python train.py --num_hidden_layers=8 --hidden_size=256 --n_experts=128 --experts_per_token=8 --d_expert=32 --d_shared_expert=0 --hidden_act="swiglu" --moe_layers=[0, 1, 2, 3, 4, 5, 6, 7] --router_score="sigmoid" --normalize_top_k=true --routed_scale=1.0 --balance_loss=0.00823 --balance_bias=false --router_noise=0.3 --init_std_router=0.0108 --lr_router=0.00094 --num_attention_heads=4 --num_key_value_heads=1 --head_dim=64 --vocab_size=2048 --norm="rmsnorm" --norm_place="pre" --norm_eps=1e-05 --positions="rope" --rope_theta=10000.0 --rope_fraction=1.0 --qk_norm=false --attn_scale=0.125 --tie_word_embeddings=true --parallel_block=false --init="normal" --init_std_qkv=0.0214 --init_std_o=0.0 --init_std_up=0.0214 --init_std_down=0.0 --optimizer="muon_variant" --learning_rate=0.00632 --lr_mult_o=2.0 --beta1=0.95 --lr_head=0.00771 --max_grad_norm=2.0 --warmup_steps=200 --schedule="wsd" --decay_fraction=0.751 --decay_shape="pow" --final_lr_fraction=0.0 --batch_tokens=[32768, 65536, 98304] --max_seq_len=768 --doc_mask=true --z_loss=1e-05 --train_tokens=539400000 --max_steps=8747 --dataset="wikipedia_en"
Below are experts of layer 2 (counted from 0) of a mixture-of-experts language model. Rows are named router (the router's row for the expert), gate (a neuron's input weights, with its number), up (a neuron's input weights, with its number), down (a neuron's output weights, with its number) and show model dimensions 0-255. Each number is 128 + 32 x the weight over its row's rms, rounded and kept within 0 to 255. Numbers have three digits each.
After each expert's rows: a language model's description of what the expert responds to. This comes from a sample of Wikipedia text that the model never trained on.

# expert 35
router:114111174108149158144082156098124120164161128123174179062150103086141141128116150101128142105088087083140113090154089123130113184112112122136150122143124164123114131115103189108078107107140106123157174115147142145111139147126115101054199150103123152103139127045053123133131093101125151084103147098186118111159178118150056117161072157192100049149143183143208140101151131090119127116054138145179151178144144095107136131099096104144194059128078148099168136134140106123205126120133110091120106138064060159114141090155170128111147117109124070121161175206104172087115132105184134144171116148149170118084116154142190123148139145120143177161076129084102119093121171130110128113138173125148123123148110106060158143087158143087086102153121100159161092118139155094139161064102166
gate0:159133156140099129192143154151157168128127123169180119181143078088148161117107222144111141079117168080140081137155106092068119134135133117133141110182120121070163146107094151079098140165090119152113131127140141129064117124105174116133165147155064175063123111114185144215150096109046120136164136134155071092090135117113147179121162115133077128075070141146121090179158119147130111144093103102125172082115143142119101099145097150130082169129099046135158097145115136144181128130181136099121078161162126101137089142127060090048136192142141182062141166150153179149135158104144154159110107065136156144098166142113117082121119148098156101072129109124142098107155181134117132134080090125130100134117117083141138134089131092135122161164161200113098130101123190131072151067141134
up0:108096140159132115082088116097159135086102167175093155203110099112131107114084136123119089083095150075136095104132122150081095139134147162130085161118094134167182124121163166115114175233084149143137118077142156110126059132124154137116154127117165143095134116152147104148136192116072071132072122143165133114128107084117110163108142146226139132081191125150146131183093096106126183135120148145150143151143106144124131125126077108151140126127120107055174185182112193088185144123172129193099073165188138150090076119181140116081102104162119176139130071121152094144122142164142141134146148092124142174061163124137186104157166133100161165128144085108159097164134123139118105127134126195159180124164132168127173169179100080119155063159175136135121102111077152148101115123106176
down0:144092114138125103084122115196156129125090088103126069096078090150122142094101184132098030147048100158080086136155127090117126067120137098090109121139084095097101156171159106100112140091172106195141097119122155074102082126103122138109146171111131109126119162130078104067159092154135132201150134111114101131159120132155103138099117140121111084175195144147095156102163135124138164186145160095151055113098118103081147180065101130132141142091139203137092101122136103150155086118132136086076172111087140153107123141053117129115133205135123060127097147120085117130124116144100112125107108166146092100081123117105138070115063075204159095094042152127121171115145073133154131071147109098164086169135131108113165156154163135101203081118108138127150127128126125137103112114108154
Capital letters and inner syllables

# expert 36
router:104082173105092117118126111123152171122139065116138132164146064114091117080125132128129143122102111089198103124134130109145091173126165073098134092112124142036131124140109102060118094157144160073144138109134170130128115045115097124040177182139100137097105169091120158104115104068123154177122159131148109193135127123130112116171085097202127103098158160152089127100181115136061093116101145114120181137154099138126151127146067095147147175167080158127105107139134076133122072084134093114104093097124107130074121109115159119145132143114102096133128114204145133200151141079112146072105082071077134111157114181138112159124107110092095132159090115111175168127119081152070093162108171168082129102085113079148067181109116196116066124119137106150077146130127112124151173078097140
gate0:150130132105112086125130078103053125148090159157066147078113095088087116104130146088092106159063150086176079138175173120158121118123153106143148123091094091116154077127088114111157085169117176135099147130155144065164109166099130100102121170155200140187123122138169140138107128089098127163089124085146125164146134121148090129142143093087135104137069097132130122140139077105125149118142128130086097126203090123146157134092096084136202134172111094072139116119120097122191166142073180140116081110119138138081156107125175130096093180093150203152126044135095134163146083150145162065062110075119109117072114123167043118155074066131053142136117126126122075093139144115114084113142125089065183095092126144135146116121140183136120146143137117073145185114086137113130120125100104
up0:174116110155146041144151089092084106101050162088125168102138110128071161147151157087101111116085187119142122142148150126152175115160129096138188120122143138068168120134037108139116086131083156120178114166147170088100102152125138129139169136115196120133098056142160192132109147093124070176069093134135115102109130102123123114132203163134141064102046143172111131159130100133081167115106086148147163125179110165118123155123153158120149159154150188084125126114132104098180082147113155142104085118083150086144175114144156121144103086107170172141149044151094085130174110090120127090121108149169136145080107139190090067189082107142125134128070127121154068109129137111118079108162105102115104123114123102146170146108063106150120089127141086107097133120111092174101071155101127
down0:168132105114157126129070081135107144121158139120173162135147139120117166126139073150069130121163122161067106135142153104134097112123178115145117156160120144162143087089132132151184160204126095094126078109112124090124199122113102140106184112053149123184090111101098163080132168115139153105155091146173099151083157109134139144097138121090138140158128175109113201078156118124126186194117162151158160151084100136120095131156102116119073067170146130162109096159101132136105085128166183147137124108143065154100225155128102141158090053160094131140124146172176054128107072089089117117109085127140173159139143106139122092103150100203152135119106135092071141120114046145104126162093085187135120123135111140089130175150091175186145149079110081149130101162122164108172090067157114
er and ur suffixes

# expert 44
router:040099164070149087108138144182115132121124099149160088082165067126118119140129135122116108204141111104140131093109157133190159112139177120126119140083126173114103073114153153091043109107163115161185094181181080165130125165099108138106157177165117144084139160032095111169172079106160087146106137137165166136098096081159097059102134143140153143129144139111079152168136135078117109137132080157113149102135107177051102109137120136118172131158090086099126098142196128120119097095095130139092102141107093097163133150156137113144133078111105073086098113173125114114119110132171176136145052086121153060158149153085167083122105097193135085171081121165156130111157129119130158078186146134128063110095165112120141121153131129074097110146125161106150094097161115140101072096118165
gate0:155068131092118110125117095160097112194126126110168138171146182112164149158132215120141093110109128100119136117103160162103190111127126125181129130130124115104137069173160113112113114083084102179162179146174160113092205113228050126099115151133095092147138127081115145110104125099134146155154132182139119121094174081113145101163121089164146121147148114108136129204169171085121116178133082121123098130164184184086155199178137139140148107158110154190120176108100180124200122078094166094116123078126136116165106136137125062120132161154121145068168158161137104162129137112192116071155098155157127130192180128115157103167109096141196106150132119174150121156107183124135118144179151151089124162061171113142118083135118121112103111140107149061121176160127168124095137126100142
up0:089149133189117121142135101128158186168125070118106132092145060169104077117139139172065193104109194162110162118148169061142087194167090170087133145149087153142108139132104159120154165113098118118124116131068143142051090168097146157110153119084106129107098141161160141141144157143109110131142111116105138146121171096083146129116119163151089157088126172139163054165106097170022140159080163139136132156068107172114034120153173150123116132091125110104138041159112151169060131161101117135151088143154211108088163140133106098155083110162096122185084111133185142106113123107130149123134153138100111141093156120134152094133189131152125143161085144143131133154096081155089117155120104152157113135085094152092104121065155144090105184118102072143117119145063133108177125113121137
down0:115127088101117162122171130118161091131152047146119173106090107128123182168146098155130155126143153094111153118133156084137154086147163116162150171121143111127122174178160174153128142136140117096112161114175113119143133174156166105128062089128190177093138162127128112171134100162094145103172182181175107151103151166137124083187070130096118045152121155094100203155123122116187154109167094140194137159185086149074158166142148057162133101093110208112081087099109095173160129146124153177130138112129163139159137128132117156087083144155149118144114145123137128139104082105191099215068165069136142168181079210077152137103106181155104115151149165117122046109131155142126099099130131105154096107088119128092161165133126139182110129131095110089107085122116134134126117165090153
Spaces and g/h pieces

# expert 14
router:135121172089116157144106068164159122127156056054136108123123099098140119136100081146088115153095099115150181122156145105206153177121129113107144120167130117097085129086103103095090114115159168114125153120149101142112129072111110137058136182122085154152160099114088157135137113096128091140150095198082089144089071121104120152146084128208138152058136091082185096111150114101068116163124124186191074143179148143103132107121121131114106124147051152118135143174115166195142137118062129101123107147090190123172115140155138118109180140138120056160141186140116141145120097071141132112089134108088154081122158127123110144134080140104033079137106173125167166135129067166092096149124163073147122084133149105098092151119129143117140125064149114100123153110141075143144102093042097
gate0:140180143085074066129096166130158144085166139093133130134137093129119103112098138186132159175106101115176213119188147123140105176150146127087136148124132144114140024122140105098118148224158092127186108135118164140130127140074176150109088129063084171082120121114137133053125121103162104141138087161130153192079077153152092213117115130186135157182209098178095091081105126163098127135098142080099093116134099155104115085099056171124137090114139147064119148138164120098142145162093109105152111159084128148127130142169162141106083195071164140142107176159114083136097157117046172110140103121076114175138103123116117129131128123142130143154096084122109137171127122121091094153071147132090151132109124104156195161155153111085165129124101121139120138115134136132161153165088141
up0:182172147084114140089146073151147095131187131138155132106151105099144161122068122134087108126213123114173128178125147137156185146187174195101152192146122062149175125112154137120140096173105171161132145117119150116073131142146153081131125105100063156122113108104135141102125134179175101131069166167158096166147200184179105163109123174186118144116153148135143098094112071082126091140144121101122077119113087120139176078081133118156172129108102096129117118096158110191114142115166130081143076136064119209141166187123071091119141081092134164151147136153125158131121110107101110161131136145157136134166187188106144117098130122135065109140098117139166087102103130030124129138105147120121164142119132100100044097135129111147086068164097109162137142097145140081170154121094174
down0:106153121167129111135111062171106168125131152099145183101124137093103194069140146140216158093131152112133120120128138110094156135145137163092156097171155138138127069103139114149131114127124124109140174111160133169120123160217084151106122105146130131099108107073146128146150157133109121124231122099103155141176131049132139117133162111105134125091158152096117064126154142170130147190127116047171179104233169120148122181133143154105117157193147132153127095127132144185134120094096073144116095087116147117081137142093094080121143112074129092123158086106142104082099138121133139116136148171134042079089176207145134070118171153167105136106141141171093070170064083149154098151137109105083122143134143159134092157169102098104103130129143077086143139138097167185117170170153165
Mid-word er/or/th pieces

# expert 40
router:091192132068161092128117080188166094167163152115102195105141132094126065120116106153177155190145101128161143116107127163163075107112092099113181146143087124149218072091098192134166053141183170131124176134204110111155100138100146094181156157152080137168117165068109096191178118145166149139089183112099131155104137134184116111145096108120192158092094123110098136103150088112111121155096170139104160188154136132082092131093124140159168142168084127169099117104145120109136130123152105143148106128135133112111150133147069132126205144160132113093149072135128100136115149152136196163128110149093112094134117124088188113141121151141155107169051103089177089052120165130104090134139170119112112105146099140064139108122148169139053121172133127119144140120168097128163130121109162
gate0:164183142151113133121108141150188079147186172090073161134157149095158113086159079167082148141117090063103149158143131123113125137141104115139161202152108141116129121125109151112114086160118174154158069144234155179104067160126098037112142118141126109125146163109124137149162138115141094098140130106133119157064094174159180165127150143113132127129185184135102099149183087133157175121092122143130083119111150105115157080154154127103163148152094081126169108169091142173107179127108157088115129139113135119118155173175101144101159122082154084089121138175122160096190112053142134164137103170102126150115079136107177043167051142077170143169133145097102191083182154170146120111090124102127103089155125106126099135094150090099094110155110116149122164110070110065113128127166092
up0:165144126137153119169115140158153126140126161074138140154144107112123129060175112159147154127091146123138176131136132120151103160145112077092168139170144152104135112155158140128136141123087193142177113167179138153119126134134142046102136136150203138105147176128139184197129161141121143111142114118123126162048141112154157165138145113054128110175163117205094133173200112109156172127135115156113137091139168128094166132162162152096137147144136079132117153146119182149126172140109110104071138103102101074141094149144124153084175119099163104114096144156143146106096106064112093141132112214144154187089083103170101026181032119116204119145145125098079218156144161130108055145086132097133087107167131118167134101092121107097104131160108131115072169137066143106132104108168132
down0:136133099147115176118158140147184136130128179164142115153125112133151120120155101147163058133142121148163079134110128122199128146162149127123111181144103147145092054137120160141086118071173142103141097154139086212091103147180104147066115136155147128093169145110057112141114164100170106128074138135057119104146156154111127142082139138075180143139117131078095173116116149117116158135150133100102138130113114107157135155198110134133088182132141119090134096164107098116182095129113124083078125089151143160088084168137138117159153158125194131083127147107061108165089145103125061157094093196116169173062152102190168097156138172041155115139094139158170148120080147143162168110119091180039114108167097160144116110106133142196194132122080136124139110113113085072175083124131145
Sentence-final periods

# expert 22
router:114156180092124122176128162105115128095130091101135062104133023141167164111198099131104179131186083128116149111080111105214107143126085120137162145126161139105143140139140171086102164137137143154153136058167100195125095067064133083111114157171121152094091121116106136121106145169145080143154177177175057155088087120165071096105114158136127131106130110141125111113098099079138076128111101161141170162149071147145125137120149152137091118138099129098125135076188135147156159078118153114081128179097142090156119136169150121120138118044146137095147157104133130126161142178172151170102098126150110105135125088129152073193080162138095106120123189117145125142162154163083114108115207123119064095125129157053140103145078241093106128113132127138143106124102142124101141096129121
gate0:121118139122083165115145158136138199168177096110087079114175090119093102098158108140199128102149101151084159139094156156111079180137076144099163132124165154160156122096125202102114139121148149154179103125147092099145173148080105147146151139154102139074115135094132157129190104147126120137137150086118124141089207139151147124116136138170179180102096149110140178191109156108141144156160173206093122150065068114187127153102121123170139166107104146161137106110097178190095175098131155098152114104113132111150125177157140099135115164122130101096117146086155154127199098182161106101105166137160114098175141159103086143091162227085122127135074115135115199173150172085142161162171110179127054087157142140107157141162141152112161114100132120169104155153099094198096088142146099
up0:091224148138136127152123109107116112170161116142096127066142111163126097133147107158068100119149087118115118130098143164137021126085077128101159144132093111159169140176146207125081106062186161128165120128095105149146134064142108125138073158107077180084130112081128156112056134126095105160132095109119128178134143093144157122162103178130074152099143167115147134170084128151134178174153131155145160187125104124121061114120137190142121186154123153123161145102083150174147174145135125094134104172142140137124111119132114134082130119150228114076122110052155121110111131184188124081115106064120077128099137158132146122138079192104142154166132138095095137150128149156088201093112145159128135128175172134141138180153080178133123141123135134180142126135142095200151145097155174
down0:149166135127110117138091171147100156083132078117113155150057176103113162183145095090099150101126137114095140136103122083118150113163161121131071086113147118145154140080124102121126103189083110159182098126120169088127070136105108066124168190098127156145086103147099104097177197104132163082100185075116116191070116175122129112137065104171171096124130125129115161104076089062135093105128140178109125145072133160127129132183127143123139124081092076122131175126184134118099200145133205096123111146215136165135125159075185100116131125060142137161097125071097117124167178171096099139133092156153106141127148097183091159078119087140101172120158129178151160192128114119144122152086174149109072068143101140117112099083137071129159190128105131161149145125115136126143118096120121
Spaces, apostrophes, cu pieces

# expert 32
router:120147167082095148163116114142087105100115113091143146093149104060196137133209142037147111153107116156165177113086146143168078219159117108113138132121181077143132127122149180099127108156158140167136180130121094081182155118095095105136132166152108107150141125077106135107171151137153112128124099148091142177103102178115120050120124135167090113066163106163150127151141122136059123120093180140200121172101139150083115035108122140153124146132084139079154127125106160166129137131149131115131182117114135145175086132155117000086086099113107071118118122151108130151174099127121125140110091104109112101097139117135121080189095157095171112166129078100112129155113131078108144107148188121118170117167096153068103133089131114056101185124083104090153091118120128162165127125135106
gate1:161136142112098094118144142167078112096143140113121129146127102085145172134135103109094163085024095092091125061094139117107138157111111139167095116102141138104132083115080116143169104108104153119119084153121149169182108086137111117139188139169145139124103098127146051132147129138184154126116120117069178131124123187101113160144145150135133131150119111195138079107174193138087086146076127121131170167174192077155167107152094109149136155091091097186108111176123138145144192135149128057140144138110165131147104142130188133133143054126090128117155117078057147151083137154104111116173136079114205133159093131117132167147091111134109110088173190094067103127147149069092054098129140144094099122177142145096119168164067117103123127125130108159217129182118117124074191142100091
up1:075117116105129222104152141085188180147109117185110156129096161175150094090135125160087096144188161093101130133182128101117131151097172110125137123117091141124117215073131189115121171149207123151139160128122089064112149125146100117097087130132131113098154150098105152071149133157096065153158119167136136124148153051142112114118123144148153162094142137059159156155079089117112136148169165158099139140130028204135055150148167128099153122135142145112103133116109111181151130103070147182115086126113063135112119081069152089125137119170162120120133167175166085133161121063122110089146180120122093136123152090161123125101166138110109159152097104135136138146124078201155167163134103141157146098096119155143068162048147136151134114124147118117079157143156161160145047116127139
down1:174160162166076089096115151111103160183098114139081117151147116128126182129104135084150106128123139102121102075104043160105149147078069085100107142148130145114123130098098109151161109139137120112155179102199156141066120115120101094140156119118154145110180091103103152151159119136186116085162168155138139157163167102120159113116121144184138077132141128080100148104111112204172065152125150060120189097074107129133128152124156125129150091059115149100165166145157076101215106146134125121105112134119099150123099105106115159112112096174121128108167146098062195166188122108102165115146161107130155109136092122182120135112090176127138163127118150146124110151074103128112129126126102030160143151159192147126153107179104139137000148151143129106112102120166207111165177147093149
Single letters, capitals

# expert 30
router:117138156108114132178078091127088088126142121121152096129133080136105164126146097111111103149067104100194165117092077108114103127155116092125134147110146151120104113111087207101201081072097137162158106048158100151093068147109124101124171133141136192153154114095079131112144125130108148190152125083134138159100147145114079093155134146160183045102167140124106106071083114130097133103143173140179084147183187098132124104109134128207112103182096100103168124207148123154134131101162103150074137120118115111136169147182116124087118096130136092166142142190174143163139098139163125111132144134141150111090100148065147073103102117108131122176120103120117125127105159159108159151190174119149134096149158102036205128083110143084096117098107180168125151123109071098122186053125102
gate0:147168133090098096165112120051128142124104091149108187125133138152143142064126128105064103085089160067232126155106103164159078140112124179115117133069116188125152097144121124137178140156141176117136127136161082123130184111112134178109126117187170133118173131104079174132161115063069156097074145114103152163151169080149113108122136085125135119119154155126187187163104085081125081151079129138117156174149136151154144152089214144133088178165130158149144102128147140121087160117101117137053175081138135126081113121213071121109111097174130118145191102117124135210111122164110150173127135151068094132126172136151154146126201152178170130097112148180082081125145110141071134096141124098117139138147169136107141101109109143164102131148082124137099162164113128109129092096119175
up0:161141124130138125135153148096189135070111077160110186128155151131134137069142140098071126093111110139175149152142110132155099146131143173150080136119133172115174114154169107139155138135106144199133132128147072119110134089100121153092139106152188112156140132089104126129124130084104139103131123128119149221141154128142103086131103152110125115128126124129150136197109156120152074192130118187091219138159146160147096177117186123135121137139133166163154095126129080128147113150096085161089198075156150150041112096180080130132085129178116128175179104091067138217113147155148162073165128119108070125132167143164152200130222123177168095130094179193076107155142103134093097107133160104131114171091187114123119133141111155132158127155132121161065142208138140129134108153155171
down0:134094133103155068129126164103085081139134162130161134128135183102170163183088054204066107104128123110124081119100088150057096124146160153114099158076110141141125133145099149120104172155116176156168121080067087080139149083122122078074105136130169121115143161121118126127144138143107137089143095082082146131139135171106180081118105156192185112068078149116160124118129167129175111136142125054099103118150155110098145091133127114123108154083185163112081059154183122158134114152160133137107114076143132118094089157097135156136166113167116103143141125202107169135141041103134124086121110093149143181144219089146105106116160093107171159123141131138169086135128170130134178099181182102116159160091086102096160100078161081140132121122090132143162145098220144108116157120137090
Capital letters in names

# expert 61
router:106127179086110111109099104159060096161209147125091152139156138072096114110142138103160173136107104125149143079050064163144130189180136101134143141117067091121134144140158149085156121136160116134156144179177152129193108140129099097132156168109168127166117099134083122159138075090138134095129084133124120155120125142079082071112089136116123125090145072205130170112145137145073120120105156090145150196152125184109100088110089154139109112196077111106162155128152162142173104083141155151119127148138145134188119114160130085116060100108078118130108116136133106166160092155085183113139100050132152097059057125103193095153095132124142086159126117147103116173122139115079120117123210118110175083151139133087083131113135146113044142150132119069089146120115153185134123082119088
gate0:088124133124159103144136174155118181103117089181090171152124087105120144093180098102146121175089086084232083095112107133120135150109151110122131115127120084129119142160134104129165121160133099128124127110141154118125081122097148130146108118123129164160130172119152052110181146067166168094123157113173139089117136158108054116115136177117138103095163118162099110210181094054106132152179103125157148180148130143132168113116047076108142103156115090084138131157147094104105130161137145210155235186117108166105141090107116125091143161135053141145110126075120174172074142138143188139093115159146146105092128176123109137096166084082079156148106104117107143187164129139122101134174103098111162144059161105123088083171141090103048141156128123109097177125115138152083139121116145
up0:131132128095131130063131163060119215167118122169099093128148077115145146113126179086058119121098103116155132106108147133135082138135132152094110098144113084106147153155164168130171153172113126101110164107116095105136126130141155126161188156099143178117106154098153149150184109072115094082123135100198176135069120170097089121127116120151133068150121077158178141188145060122112089124088137141117109130146101163157078123183139191110187119143108095142145072115145147163096141163130139210071129101134120137115134120139125087140102200090085137169146181143166164178077176111161146107064144085109134145117148137131116136158132112099135171178163111093176156072151146125122122120188116121108178094158121119104132068129194092095089170193066127141094201140107181089105157142111148
down0:165159086113099129129112118159132154081213137177106175094105143128074122109098117101061135128113145112068089122110083115181124136157139162161150104156138103142115158152129151152130116122105141146119157128134111104143097128157057161112156078122106076148152114132153109150174156108141180077139122154105132162158132088124157143163137128075113115096114154154097129083255090106162153182108134103098085142107175152084163167142083141129140074114142098133103124082126121158100222179173076154133130162138072048184160178128080161122103093108155130145114116088121174108121124071063218151151072089140112122128087179091125134127139171086134085123171135140094070120101126096078179119095118134167108155087168109140096169135126149099135089169113134102137114138135120119138201148106142
Letters l, r, y

# expert 62
router:073098161103108118122055098153123137135119103076137147159163083140194121101151106138096122127049108121125168142128080137121158136120132157113149102069112150119175063057135179095174115190123149197120112095179154176105139110160122135104199123130072154163126126113130118174061107171132118159094141129068107164115116141143090104113132120144168097119167082119123171112118115145161067187152092160140146152104166108168149158123141134197161119158105133111180103122193063152164138055150118135093124136132109063137118166150111068137130129033138104091157180168102129156158114167127141141168084165208138103211108119172156128143146145153143110099134146133105131061133133139059109118155154102109182109196152131131076108118123196099109148131152114144143107089144112117124113112108108
gate1:181173124106123139203110106154120146066146088134117158147145103137180113146140093084126109154143110113187170084167176100124150135145205094057101126126108106221131108105163161101141104144127148081095110120136162135115175122156146158126122119153116151178131172127117147200138214158173171093140105098143136101178195157108174124121104121165113126167134116141152110081098145126128141108111120132112118119152158120097193129169058147165096065156110112136144151133106137111144122099132112138108117198172135134159097160085125167111208066134133129140137144110155158180110069096090132184148156151199127189107117105130117126134146096106102144128161111134106166054135110113144100218108144100148127106174120142095121115090173138079123168208152053117117078156141079191140108132103115
up1:118143121134163119137078147056207143138189152084095106120163091177089096145149181147105117112102131095091143108097140113144135150109074145162134187110103146062134146102171131118166166117109160149115185115143090169117068098123059116158164136111096134119091099103114125111140121156085167102143101145107083066119106155048145095146116172161112113141185143188152139154167121128127093091083107137091117145134110178104073110135153126124100133163155174102126082081163165193080144149104119067157102106077112054135085082161128151170113157111202065121130056107130144052099183162158108102176178109134108134158123092164128125160176136126125096119115166154171106163128113108117105098141126126098137139094096129100156161112147159128183078125176171147203147173119123079124152119168153
down1:139150160116168095106116095169177120153126133178159164089041091127153074111118177141166114125061139106154098121154117140124134114143125161143157181164084131145105103115191094159135085141115093114118111151090101157147153161069167185118165132089134133131134172110139077134107074182155130187172141136079120148110138125169108102094130136125109138126078150166141141136100151147140115094162158073118118126076074091155152173133171141162173136088047141104161157124109093112151114086185112133113166170091119169216145125096117122186171137120112120119151193114110112184189088124114166123168113122139166126126099155144189122194113152186091073107165117140092082143166152166106177097145095163149150115116079138175122118187174118126151169138081130207122162118116168122128174123160208
Section headings and breaks

# expert 54
router:128154132104083163117089138083141162121069056112078103122122089131147095130128215118126150174133136048141152087140113146105103136122157146077163128081099092108147062126097184096121133196148174139131146194107158177133175124138127156069102161112065158138144158165088124131144082146104102164150128082167092120097122111153159086127107122121120161097121109129117194116118129121090093065104174138127148120139140139123122137108157130171153157166108114100118092119112090147111125040128069160113149172117132101117160146167164107117147091051099135123117133124141151157160073190153146088144153139169167131176168143087119160149074114196110099134063091078178117095120170101111148170178203107100101063147139067108168176137096169089112117134088105170156065118121143108114125147080123
gate0:146087114137150203115153069131094193119145120088143165141137117067101169114144095137157116139123171130200100114110124169126147149100143146088126141093191128136107117127015145105076154126168141111107175116135129075134075150095095150173108120065076154087121167161148084130137165143152126091120143110107143127133103135155164134156139120113157083078070132093211134121143145122196119127124166137140150162099076151153067104148074126153179095126094151117177090143118127138104108078188128167204147154104109105161131105136157142105119069072105098132140200176140092114105149187163126126085115169140140132119125137099145109111185136161128146117110131123202096135069117064123158090118153163151018117160103124121086141188104138143078138112116152110115108084159103188137099155135127
up0:108129116083095124082131161106075162110107128156090217117169138050107171110167143142149131117131109135155119126174117162122110146127073124069169102118113137085094095116109174105067124099102137088105196105158130114102139116126124123150107139108137108112106092135120107190095136089177153108092076146118150106103207115121163101119136103094181113148113135115088158185102146133047171194150181100131088107112164120121103133096116092125141134169106165063118091153100120116088172101140115132155160126115119125196121160106096109092159181107153106209136092165127143064119132127120165135068098196111164094109128115116096106164103101125128079132195177150141097088140121126132086082133170096126153116180091170152158130087075101191113112046077097110124096177183092109088140133078096
down0:138088127153071161127163178152183094159110114124114078114108139222085143138094140201147088124078166145173127108121069124169168115107140133087162150111145163115201124135090110169093161160100118100100131150131101104141076086120185128147199140129115124096170203140082127127069134165145100130185144090105104043080133088115122185130162155117130181160135118192107128124180110178131145098078102118107163139194089128111069126164106138108128102136167171148098156154086119093181050133081110122141132130107121175097094121152102079134130119146105201109099099080103094172161092109078165142135185133178163106121160145129162150129110141183115118118108117137076131097088097119158154121092093069129144116158168119175116086188118140100132128124139175130178151140131148116166125148088134
Word endings and conjunctions

# expert 58
router:040094151114091133140133118140193107164115056106107101075137085136215102134099121149109139196113114143167157110139096104144124118097092117162130117109162112133140086094104133102099142170152155149146114183101130089150159126156136089142181142163116104151111114086079098189150127103165092157150132136119141163103090093106147101122175101160115104163107075086079139113082114097115022120154104090136128175124124157062136093087145120164107147149091132162149099115115138145125123055113155123100147110102129121202114086117143108120176139111060058099098140109114099094145169118090110091113072074097070048152117163144124036145116130150119121139101176115130187187201118124082124126140129105115143109075175104087114120075086087104135109153159137191107149136112106127152091085093130
gate0:091132124132138143155100132138096155085096119133167115089149131096114127090110123118104160064084116089215090113077116132114206115102141141093151110139134112127117091114100089127100121110104155124090156147095167131140074170106181100129118128079163119208140087150184083114149125128081138114103125050132160108135080105082149123150109047115148125146152147127094190128139086120208140153229151191096110141069152140201113097090103115148136159135107158127105072108145070100119133120174133168162101147119194115087174134204113120162086182118157125117055084145160099138102117150154149095099118105108102108122124200174122127146121188106144103158102130114128093144110155067106147086114147170073163085160155136146124112156118048127119148188103101142125134116125115084106123154090164
up0:168131126165133151149137093082118133073109067063096112082185098169132140116126154153097139162097130107142111114130145112176114134173125177150166097121108142099064135112129087142057122091067154172098123111149105111165136169084136125136108119126103134143179133142146073182155104101070093126102196137102185140098084115065200056093149031114163147092142103146124162119122102123148117161177131171134072106014108151151075076122121123135069151142098150110089114133153102137037137135155097163138092128145149124178146097157143130143135097152136147148079114117132128154112158097195109164148141080143149148110094105097113111103148203119105103154066200151132149137158168112148104136087088150161169125143118143122074086093102136132122152098160058134124080131145131164100133157149144
down0:077139152130103124090138139125155138130151167112092118119101081150133136138147111151127128108105132174099126166104143113089096105151130114150092126099083144153165129132095120137169152153125105165107076176150069078138136085173150110119195141135133100122134079105082122173075115107129172134076177090048168207157120109139117131063127157078181108135129079125122156159088146102186122185116067042123114093113106163131175087144144144129138156107150182139148189145112129121126143122122150130083074135137123155135148112153162218155129181139080156140079162079105108110082103093087072136180065193101138065151138083128128182137185162123161178141130130145172147181166089122150107092128090093161083183114156133106108095157105048118126103132146101135087207138108107161166123141126107
Single n, g, or pieces

# expert 10
router:111135201116100103126095153065088077150094125108107109058155117145173154121144124102122113151135141137117127059064151143199131174125116152083116128095172124117139076071131179100139109112155152193097186114132107151119123114104092162119144161119066150094111125085115166130159113180129132113130180127124095141110141138130113046168127098129122094054211157157098108132098151091079126141118065132214147132165110129094089088125153143155119140149078171127136137118131168166132132073119113161160159110095058146151099135117139078064140111077152077116130085152111106160132082177133148153121062140167120079127126155135132074140118109101135090124130153182139154122138095124033170090173159118174113110145187132110101098116089144080097054109105133105195085083112132095145147110112108
gate0:102172141122109088106084127092104142077154095110074088098149149155160173156112177158068093132156129143144133142121141091165136099097128198127124162079160084138160123125202129138126103153190157173121107067087119141158144141123134117159145142138156086105160159129096128199125147150114132068074115082078166119115094171065147066098103189156135116121106178136149082138122147143101142096147111153147139159068152091046157144144153141145148088084118109137123089132110180229101136179143162113144087185123119148119127143141136129132142105137090164183126125085079089132058163098128099092088076090148171099092138128075132161131056127123143152145115138138134138113118116124103102172170150148167155115142137137116020148110090167124098106101172195118173160077114201152124141106141124
up0:140169136164104110170111120066159112116195140108144126123152163118150116180136134109116146118156101097197128154102156155134186064102091147108145091092133116110104112125162198127107155041160118199102119096100124132120108147119100140125125139084056103083138132125030115200085095145146121100087095107175114116124160094065128063119114056146142088131147134064142175155082104128097155121119112096214174167131124187132059076159172120104124130134119154111116156110149190137162122130129137122156172159124096089129080098137165130069107127105144145080120099093135160162128156142175135139091089129119136136085126103110140103163115127146143124129167161160182147087126127070104198095158187117164175108116100150112111184094133178142135168169147127124191081184138151136104161129152178
down0:162136159099181120093128112177150094156141115160130100123117029146125188180035098167158163149117124152135142083169128149154176132142110113153083135157110190164108116161118163184072161166140167118131107092148158046049110079130104157106140142088126133109093196156113150085082133115087094109144157120097059060132155107138114125081166138169129127106104152118125107193124144123122078080159144083109106138088152115089168116130114141127109123097113116143144155105138121141086188158069136133174146134136135156049129129170105170153164086073118155081195123115124097104123125113122128155070135196119129142140138155158168151130195147145114142137131119094145196124105116087116086090135151143110121073176098175159167134171110091129146189127108092079192131120145185137129125091102135
Word-initial h, ra, mi pieces